{
  "num_hidden_layers": 12,
  "hidden_size": 160,
  "n_experts": 192,
  "experts_per_token": 8,
  "d_expert": 32,
  "d_shared_expert": 0,
  "hidden_act": "swiglu",
  "moe_layers": [2, 3, 4, 5, 6, 7, 8, 9, 10, 11],
  "router_score": "sigmoid",
  "normalize_top_k": true,
  "routed_scale": 1.0,
  "balance_loss": 0.000221,
  "balance_bias": true,
  "router_cosine_scale": 10.0,
  "init_std_router": 0.00852,
  "lr_router": 0.000818,
  "vocab_size": 8192,
  "norm": "rmsnorm",
  "norm_eps": 1e-05,
  "tie_word_embeddings": true,
  "optimizer": "adam_variant",
  "learning_rate": 0.00186,
  "beta1": 0.9,
  "beta2": 0.99,
  "batch_tokens": 65536,
  "max_seq_len": 1024,
  "train_tokens": 501100000,
  "max_steps": 7647,
  "dataset": "wikipedia_en"
}
Below are experts of layer 2 (counted from 0) of a mixture-of-experts language model. Rows are named router (the router's row for the expert), down (a neuron's output weights, with its number) and show model dimensions 0-159. Each number is 200 + 40 x the weight over its row's rms, rounded and kept within 0 to 999.
After each expert's rows: a language model's description of what the expert responds to. This comes from a sample of Wikipedia text that the model never trained on.

# expert 29
router,169,204,206,204,229,171,161,254,188,128,116,227,206,194,242,145,235,208,190,290,134,201,195,167,257,237,249,194,284,211,167,213,228,251,173,116,244,182,191,209,202,277,144,159,276,242,205,173,211,180,247,125,139,181,196,210,137,214,251,254,199,284,167,152,201,224,114,197,144,192,240,222,150,155,165,223,177,211,228,191,214,201,169,140,246,197,201,228,209,171,246,208,217,261,207,169,195,196,175,227,189,194,243,167,175,211,263,223,202,251,127,178,192,184,196,190,207,247,176,250,195,202,227,226,259,249,188,266,204,201,178,153,275,204,261,215,223,213,304,248,201,130,141,239,188,206,152,112,185,155,259,157,217,218,214,242,164,136,180,179
down6,187,184,199,220,220,167,167,191,187,209,209,126,192,262,171,253,222,150,128,242,189,256,232,163,157,252,169,217,246,233,274,239,242,265,201,155,183,234,219,191,135,172,149,232,190,153,233,128,218,138,258,250,134,176,194,264,184,233,216,226,239,168,201,182,184,202,168,170,184,256,174,227,199,236,188,227,237,213,309,224,183,180,217,227,242,243,242,254,164,194,270,218,127,171,173,213,225,230,251,204,223,261,182,317,218,238,195,263,203,229,177,224,173,208,176,133,166,205,185,161,217,196,167,149,239,196,209,142,208,224,181,205,172,253,210,285,179,136,217,244,249,140,141,187,207,250,197,168,113,163,262,135,118,164,225,216,240,198,224,164
down7,196,170,160,167,224,231,203,182,202,226,165,128,144,197,231,133,172,256,251,216,203,175,179,204,124,153,232,225,154,228,247,238,191,239,174,191,189,291,133,249,200,207,170,150,223,181,193,205,178,153,181,227,263,171,159,233,236,179,164,185,227,201,168,203,202,197,121,98,232,294,127,177,161,196,266,155,199,184,160,138,143,217,223,188,186,217,184,148,170,281,265,240,92,161,197,185,256,176,255,175,228,142,161,184,157,140,169,176,180,173,172,235,172,229,218,174,201,182,146,196,234,235,189,230,199,171,207,256,245,216,217,198,105,206,123,273,212,222,187,213,195,220,239,272,153,278,252,197,203,184,166,208,234,172,211,168,183,127,249,228
Determiners, adjectives and adverbs inside noun phrases in prose, such as first, other, not, a, officially, and "of" after "number".

# expert 21
router,211,183,202,123,211,244,182,235,186,180,259,182,179,212,233,207,200,152,196,202,232,199,187,243,172,273,264,167,234,170,152,210,314,277,152,119,221,240,175,189,232,204,127,151,243,181,172,157,210,260,227,166,193,206,190,248,174,206,213,233,255,217,225,175,183,211,130,199,192,161,149,193,258,188,276,153,249,191,268,182,178,163,167,200,225,194,175,211,185,179,259,222,192,222,154,181,169,259,233,183,156,174,213,229,229,104,223,227,252,220,144,180,136,167,155,256,259,182,146,213,169,165,227,165,222,159,234,156,226,158,217,208,240,99,190,217,188,163,192,229,178,169,165,184,203,199,266,212,128,140,285,151,198,144,232,219,124,124,208,122
down0,252,217,230,187,258,137,199,224,260,219,148,149,191,204,167,187,83,202,213,198,172,141,187,184,190,222,173,176,278,238,239,217,260,175,215,190,208,243,234,149,237,146,229,186,244,151,237,245,156,196,286,130,219,150,226,175,214,171,256,209,214,211,203,206,253,223,153,154,230,166,128,223,168,181,229,193,161,231,203,201,194,211,198,159,251,219,170,169,214,198,244,230,166,183,213,234,154,252,196,202,131,228,155,243,226,250,182,186,252,237,179,177,134,116,283,175,191,142,205,179,272,224,201,231,178,155,193,183,203,220,247,179,189,191,291,285,179,219,223,144,184,242,145,121,231,157,237,251,231,240,200,195,169,132,227,180,233,196,317,258
down1,206,244,262,258,206,168,186,222,200,183,194,227,189,248,219,191,213,153,135,214,237,266,144,156,290,160,202,168,262,231,227,168,160,278,269,134,224,161,190,250,212,267,168,168,201,184,98,243,213,245,212,202,112,222,216,189,192,210,164,147,192,229,170,213,240,155,226,115,179,263,215,200,172,157,157,277,128,205,124,231,214,208,241,237,235,152,163,218,216,192,258,219,188,226,163,215,207,284,174,207,94,180,170,127,213,178,180,177,196,145,156,223,186,218,252,171,149,216,145,190,242,222,167,208,208,229,195,183,239,180,170,191,188,218,176,160,202,166,219,155,260,254,204,208,274,212,220,250,232,183,226,201,237,223,327,223,215,184,191,244
Verb endings -ing and -ed plus adjective suffixes -ous, -ical and -ance, as in burying, disestablished, preferring, introduced.

# expert 60
router,146,195,131,200,173,258,152,151,217,128,162,127,181,191,217,95,225,270,175,234,186,199,164,178,171,283,210,228,214,163,200,234,223,238,190,223,262,292,159,192,240,235,181,111,230,218,163,198,263,245,222,145,170,227,203,262,155,172,171,212,200,212,204,163,186,179,131,201,182,192,235,252,214,181,210,205,236,205,292,179,239,192,151,153,228,205,260,272,199,102,237,250,187,258,194,185,164,225,225,248,177,142,222,248,232,156,245,214,226,185,159,189,204,145,159,203,217,181,122,239,172,167,214,238,268,162,213,236,258,221,185,187,320,219,252,219,212,250,153,221,221,151,196,214,226,204,211,226,153,200,236,186,189,229,238,197,115,152,199,214
down0,195,226,208,254,236,222,279,177,180,179,161,200,176,193,201,159,209,137,220,144,254,176,206,170,180,219,134,181,195,197,228,222,195,249,158,163,216,205,236,161,254,245,222,229,197,199,195,127,219,206,223,200,143,227,107,221,223,146,233,259,193,268,219,236,206,246,202,209,258,221,238,177,182,171,236,237,194,275,112,179,206,207,190,176,173,167,229,217,176,230,259,148,246,208,194,143,255,86,224,283,217,182,143,125,165,241,221,203,158,278,192,193,181,208,302,234,177,175,80,170,179,203,226,206,192,237,214,190,178,185,251,202,170,131,237,134,242,200,148,239,177,273,190,185,159,162,179,241,145,201,214,192,229,133,166,122,183,160,212,140
down1,129,274,194,232,224,230,215,200,244,157,173,286,177,202,213,204,152,263,155,170,146,217,147,172,201,147,259,114,171,193,209,250,209,218,266,231,216,216,210,163,164,249,190,232,223,194,177,227,191,189,177,256,202,184,223,198,215,196,212,211,200,225,263,243,121,256,198,115,179,241,88,173,250,221,194,174,171,273,180,204,175,185,257,163,241,163,246,173,178,162,234,214,145,164,186,195,195,257,176,109,204,246,227,206,181,217,221,275,180,239,131,178,254,132,216,202,164,252,210,180,226,175,177,207,146,100,225,159,99,148,177,134,209,221,240,184,171,147,223,175,218,238,181,179,146,202,214,138,169,174,196,169,167,223,138,190,238,134,237,159
Pipe characters separating cells in Markdown tables of results, standings and lists, e.g. Name | Location; rarely while, received.

# expert 27
router,167,242,192,172,233,225,144,235,206,169,173,236,136,168,228,147,207,197,163,224,171,200,197,212,152,247,262,223,205,175,198,152,255,219,125,168,224,266,233,222,194,218,166,158,212,229,204,194,248,268,244,172,211,244,207,211,161,138,240,242,226,194,224,106,207,167,155,200,179,159,219,165,166,204,228,198,160,223,276,173,143,193,151,138,206,198,230,221,194,172,259,221,217,289,182,251,136,261,207,162,216,171,183,288,267,218,190,174,248,237,174,200,127,172,115,250,199,211,143,297,187,189,245,160,235,162,243,183,194,224,198,168,234,178,218,241,173,203,234,254,209,129,193,308,263,202,264,154,175,139,261,174,192,138,184,183,195,157,252,257
down6,165,173,197,168,212,252,160,226,205,181,236,248,223,178,212,163,199,279,253,148,165,211,197,103,202,185,280,161,201,271,124,232,132,189,195,295,240,201,176,231,203,197,221,117,99,190,211,194,222,263,234,197,250,209,233,141,174,186,207,181,185,141,193,183,216,249,194,225,190,129,177,133,211,212,231,124,202,153,182,162,192,196,206,272,217,177,191,138,177,123,198,212,171,199,182,152,224,222,206,217,232,235,265,171,254,231,224,168,161,113,210,218,168,167,214,172,185,298,158,266,210,255,242,158,186,152,198,186,177,206,226,232,258,273,184,235,170,216,145,172,142,125,147,131,179,184,157,175,158,180,197,193,252,219,215,163,154,148,207,181
down7,218,168,298,176,186,268,202,176,190,162,191,194,221,250,173,224,147,183,172,207,256,147,130,155,304,167,219,211,128,171,209,173,204,180,222,247,255,200,235,120,160,153,184,204,229,231,248,212,235,239,180,187,217,155,226,259,256,195,234,199,213,255,204,188,185,252,115,173,206,245,241,202,251,136,142,177,262,195,175,231,233,163,234,135,117,206,141,167,105,211,216,168,160,174,275,247,216,210,234,187,125,115,242,164,201,143,177,221,189,207,251,229,233,213,210,176,151,156,296,159,148,199,176,219,227,253,216,264,230,233,216,200,180,182,230,187,174,155,193,178,250,239,213,221,157,192,239,188,205,188,170,252,166,182,193,191,190,226,149,292
Spaces and numbers in dates (February 19, 2024), the word "of" in "age of", and name pieces like Dual and Johan.

# expert 48
router,138,216,197,197,246,220,154,216,217,142,175,231,157,149,225,160,224,238,225,249,242,200,134,255,158,232,235,252,173,138,228,214,259,245,109,211,186,282,234,159,190,213,196,129,263,248,215,235,210,223,215,181,234,178,175,186,158,203,220,218,276,154,215,177,180,199,169,198,240,205,236,211,194,168,170,190,217,260,217,93,218,195,153,147,217,196,241,238,258,158,237,190,147,235,138,201,182,233,261,212,221,217,262,253,279,210,216,191,217,255,182,186,157,231,157,241,194,198,175,278,170,177,228,150,274,135,200,197,199,248,159,228,224,178,272,233,159,187,192,238,197,109,170,262,201,206,228,155,129,172,287,120,146,195,231,181,176,156,179,145
down0,192,189,210,189,146,153,201,164,186,135,251,167,210,206,260,178,239,216,253,189,174,135,138,107,160,187,219,228,195,174,205,169,198,185,210,190,174,235,218,243,112,216,161,177,232,198,149,200,171,177,197,157,183,307,164,252,175,157,243,227,206,206,306,170,212,208,199,220,220,273,146,201,150,189,231,255,253,201,182,86,214,254,145,172,226,204,194,244,240,219,149,219,199,169,130,262,251,245,221,194,149,178,163,241,230,224,216,180,232,199,248,191,235,230,204,276,162,135,221,230,169,194,164,222,248,223,162,257,206,184,221,160,171,150,173,131,186,210,217,208,228,216,198,295,308,138,189,260,213,264,182,217,285,182,223,197,207,217,162,163
down1,275,217,149,215,147,176,142,212,250,198,189,237,170,175,200,200,162,114,250,199,209,208,203,199,259,196,193,152,209,240,239,280,173,207,211,213,232,237,185,115,145,124,149,191,160,271,250,210,197,189,108,159,171,208,135,202,269,188,147,191,240,182,177,187,180,182,262,205,184,232,239,216,157,258,200,167,164,197,169,229,213,226,225,203,234,261,207,208,169,200,176,208,151,207,242,156,244,185,140,157,139,155,192,187,194,192,271,227,199,169,129,143,242,179,177,167,254,251,221,203,252,175,192,114,132,245,178,206,187,255,341,174,165,206,246,179,151,190,173,213,243,184,183,201,236,178,278,180,136,195,186,225,191,175,254,216,137,226,177,116
Past-tense endings and later word pieces, mostly ed after stems (dismissed, Preceded by, knighted), plus ly, son, ley in names and election tables.

# expert 8
router,163,211,175,218,205,227,138,247,275,151,207,225,133,185,255,164,222,267,199,203,179,199,114,214,159,249,257,184,206,116,176,182,191,240,201,184,219,281,233,156,180,203,220,131,199,258,195,198,182,230,195,204,188,190,160,267,200,176,207,196,227,243,258,111,252,193,202,198,210,179,258,164,177,207,257,204,261,242,240,84,163,203,185,182,227,196,249,241,214,178,165,175,188,256,167,175,201,257,236,196,168,173,236,282,307,228,206,141,229,202,166,152,190,207,179,204,190,200,142,274,195,135,240,144,249,152,242,283,184,176,144,167,203,190,219,234,216,293,268,212,174,196,194,227,210,204,228,256,174,147,232,200,189,144,261,227,181,165,253,247
down4,173,216,134,176,221,280,184,265,204,186,251,153,220,160,249,197,155,251,197,264,158,171,206,148,210,149,242,227,211,205,159,165,184,221,204,123,289,175,225,211,175,166,189,161,222,137,208,239,266,225,226,221,224,209,250,183,245,231,157,270,175,143,167,140,187,209,252,189,161,217,232,199,133,199,152,264,164,112,196,225,176,173,179,216,269,192,220,156,293,207,196,150,173,318,163,214,185,213,199,89,253,125,192,125,196,137,161,171,246,205,250,219,188,222,211,170,231,173,203,226,227,198,204,204,222,186,181,264,194,208,207,218,158,189,190,161,204,181,191,136,163,220,238,262,260,142,169,188,137,186,251,208,175,139,217,152,216,173,260,223
down5,142,124,214,279,186,279,159,249,137,217,239,128,179,210,270,180,206,154,228,200,222,197,226,188,163,193,214,142,209,256,194,174,208,275,197,189,249,228,198,189,187,138,184,191,241,203,150,168,209,263,240,184,189,238,170,206,139,185,130,209,116,153,223,227,174,157,217,228,167,197,186,230,143,137,89,300,164,223,223,225,238,228,133,179,170,202,200,179,235,182,247,285,194,235,150,110,134,191,182,157,240,130,119,164,208,176,205,165,199,213,196,150,166,156,245,205,235,171,212,160,180,253,190,209,271,205,222,175,297,179,251,161,185,199,229,156,171,178,241,203,189,185,197,264,197,158,174,216,185,150,225,204,229,159,219,136,160,184,201,207
Kinship and biography words like born, married, father, daughter, children, plus "of" after names or relations and colons after "Born".